Weights of a small mixture-of-experts language model, trained from scratch on English Wikipedia.
Size: 13 layers, width 192.
Training: a variant of SOAP for the experts, 11271 steps.
Below are experts of layer 8 (counted from 0) of a mixture-of-experts language model. Rows are named router (the router's row for the expert), up (a neuron's input weights, with its number), down (a neuron's output weights, with its number) and show model dimensions 0-63. Each number is 500 + 25 x the weight over its row's rms, rounded and kept within 0 to 999. Numbers have three digits each.
After each expert's rows: a language model's description of what the expert responds to; "gets" lists some tokens that make up at least twice as much of what it gets as of all text. This comes from a sample of Wikipedia text that the model never trained on. Tokens count by the router's weight.

# expert 23
router:471565491501482484484480489457497529487466467475474511497548465546505459537486489505538478481508503534534468538524516547530479500509501489562477510516485430514473544513504539476517474477467510
up4:536512474466496504494499494481528504463492491495432463474493505512496558566540518534475485503482504533506476528530503522534490493510511485512532494503532474500493526496523495538520499523482532
down4:512493505466556470528517481473504537507470489475499491533434498564572468490498533506470471517508500517526508520488532482461494506493509526521507474444487525521507525469533477501501516486490535
It responds to: Month names and prepositions in, at, on before dates, mainly in sports career narratives, such as in August, born October, waived on September.
gets: " in", " at", " May", " October", " November", " January"

# expert 25
router:537531506503467476495500483483499505517499555494487539482501499535544449483474536490510486480545500567534481487455447505538508496471504488539493481521570495493534493539456488436534474470500529
up4:473495521480503527473496518475494495495445479481478508485556519471465508525517521512512539503477483460501497492479511497505491464499512507491502489479518501483473501544500483468519497539499477
down4:489472492472507528511532515502499490524493495449485536480545528507539540473512511542488490476513514495489491485483474517482468534478523533548498490463492525503460442488489488498502489477558573
It responds to: Syllable pieces inside non-English proper names, especially South Asian, Slavic and Middle Eastern ones, like Gujarat, Agadem, Khan, Sherman.
gets: "d", " K", " The", "z", " Bar", "ja"

# expert 2
router:492480485493474466496473512445490519515479495512506426484501492534519501511499480494482454506503494509518502504477524513523484475536503453522491489491525525522490482543508485477505499523504520
up4:461502469515504495502516470511499548482513494507527471485478517467521489479463466487551478534500507489495505496493515530487478564520502514558472527458527499541471510514526524508495506522501527
down4:529508463467489490517438538525460510530480505517514456534514504493495527520493500513536547513500524468512520491504517535469521510476473483487485472494505500498523495481492497457506503508511498
It responds to: Early word pieces of proper names and words after a capital, such as E-ar-th, Ar-ab, Mong-ol, Mar, Am, Car.
gets: "al", "ar", "on", "s", "er", "se"

# expert 6
router:477504495482500487478502479459551464491544492557493476456488501529543493515515517506557439549550472527515491517473485524493492492484505478521515517485525477464513500486472491477522484501466479
up4:527479535492454502519527518535526514511512493516513504514485478502550524525486507494518473489479508491521502469498557513522445511533488486497488464468517525504485545498496448528493502485543503
down4:507506474493486515483506484467518505510449464515530487509463508495474530478518543477490515513463543522504480492543499524460519484518508495476491519529485439528505481473497518518529547510433511
It responds to: Opening parentheses, brackets and quote marks after a name or term, such as (Greensboro, (CDER, (1839, plus bare spaces in tables.
gets: " (", " ", " \"", " (19", "(", "["

# expert 29
router:502489536484515524513480504463469515488553525534477531496515490535529525489501505487539477535519487567521541533504488560458483530491474497502511505466499510526488531525469453468508516487463468
up4:550498511449526523522496476473452518530497514512512489527466499480527468526528482531475526527491489489512511552476479504460489484462528540488464546520481501458483499490494509526519531499537543
down4:493471468487475484530507487496532515548459439506447490472560505481504520517481498466543463481475521500517524487558502470478526487516471457483566444483480492482505480466508527508494490509497480
It responds to: Plural -s endings on nouns, closing quote marks, and relative or clause words like that, which, who, because.
gets: "s", "\"", " that", " which", "es", "ers"

# expert 24
router:483538473517469483489476514488536482496489523518513491487470520439504485493516470486481446512537504537539506509469496519503504541457543473491501513481505483495493487520454488464469492512507459
up4:478452503529455475527467456483507514492530520524543544488506529528469511499481474491514502504449474499485518475497468505484512502505516511460453506481443458493497518494480496470510478504529484
down4:501492451491503501521483456513484462525496510488489546538510517481537517533444478523511503516480502441525526488492490482503550546511511479519512487490484501480508516507465524511496498552463500
It responds to: Short consonant-plus-vowel pieces like o, la, ho, jo inside words and foreign names, e.g. Cat-ho-lic, G-lo-ry, Ah-ma-dou.
gets: "o", "la", "lo", "ho", "co", "mo"

# expert 7
router:515503490489446484519514429513506517512509554491493510511527517525522463510520509518527495502497520525485523524490526508481485520520531510500505543491488494514537513504459471508495466477473512
up0:530509470485512515534502490508449495495512550504456501494539511480489538511519502507498510512509508501441502426532518484474483511489525467466503501494492497510508436511535495529513494506490511
down0:493488492534477447518504523498522522480527506516554480511510500531503482505483517491453502475490498487522501505534488480466506495526504501542458475497505546469532493532516500528471471528455483
It responds to: General nouns like part, player, member, character, artist, and word-ending pieces such as -ive, -ant, -ist, -t, as in "essential part of", "active".
gets: "t", " part", "act", " time", "ant", " other"

# expert 31
router:480490465525515454479495504458545498563473508486469524485498474474471483506495503502527474503494497543549477551454500483455492506476503522555498490529486504496515460496528499511465467542490519
up4:479502457512522469502517481488483457502510502460513514500505483498522482508500486519505473458499496442507499511458469524464524519518497490533536512499488473488491436500527528485505498473516503
down4:522476530453491514505504514533489466531474486500475525499484491525492521512550501461528513514558489521512512515520495498512497488511553543459497486486509491485535469540494509467551548517523557
It responds to: Word-internal pieces such as le, gh, ch, ver after a first syllable, as in accelerate, telegraph, daughter, plus short verbs plan, join, win.
gets: "le", "h", "ver", "er", " plan", "ch"

# expert 12
router:476536476514452447477494477509457511506495516466508489436487492508459474547492467535446471509462493514531496519524518466470522498521496482532496469518515486501502538508486495542536549509501481
up4:493508522503479455503508482524497501479463467475464487483520494478498454522519510517474538536497458521536533486470479508506519450540506518513529527477468483508477503457485515513537501519479498
down4:468560487521531549525475430503505522472453483520522535503476521507527516508533470475530522516498504515509493463509458525493496491450508533529512499530562532500498502520449502496509507541456511
It responds to: Word-internal pieces after starts like in, al, de, as in al-ge-bra, in-de-pendence, n-um-erically, de-fe-ct, in-cu-mbent.
gets: "ge", "um", " form", "ign", "we", "fe"

# expert 1
router:497498498490492543510480488479487465548515545524483555545559460525516468503496461497505493507520499503542490479505459539494559492517511510528449505482486453476478506508506538479516517469472518
up0:527502502507506507517477474490447503498451503464519489495506510527515520483535493506510500523479532489493444506484486502460522488500508506513501509501478514438520492528496511523482525511516466
down0:490496517510484545508557550529516524515503500448563513480494501488513489522492501460462526451494516520494508496526507531530538487520469470494521518498470466488485493488502547511515512478492513
It responds to: Word-internal pieces like th, ad, ill, low inside longer words, plus nouns such as head, train, East, West, as in Headquarters, father, road.
gets: "th", "ad", "ill", " Th", " West", " East"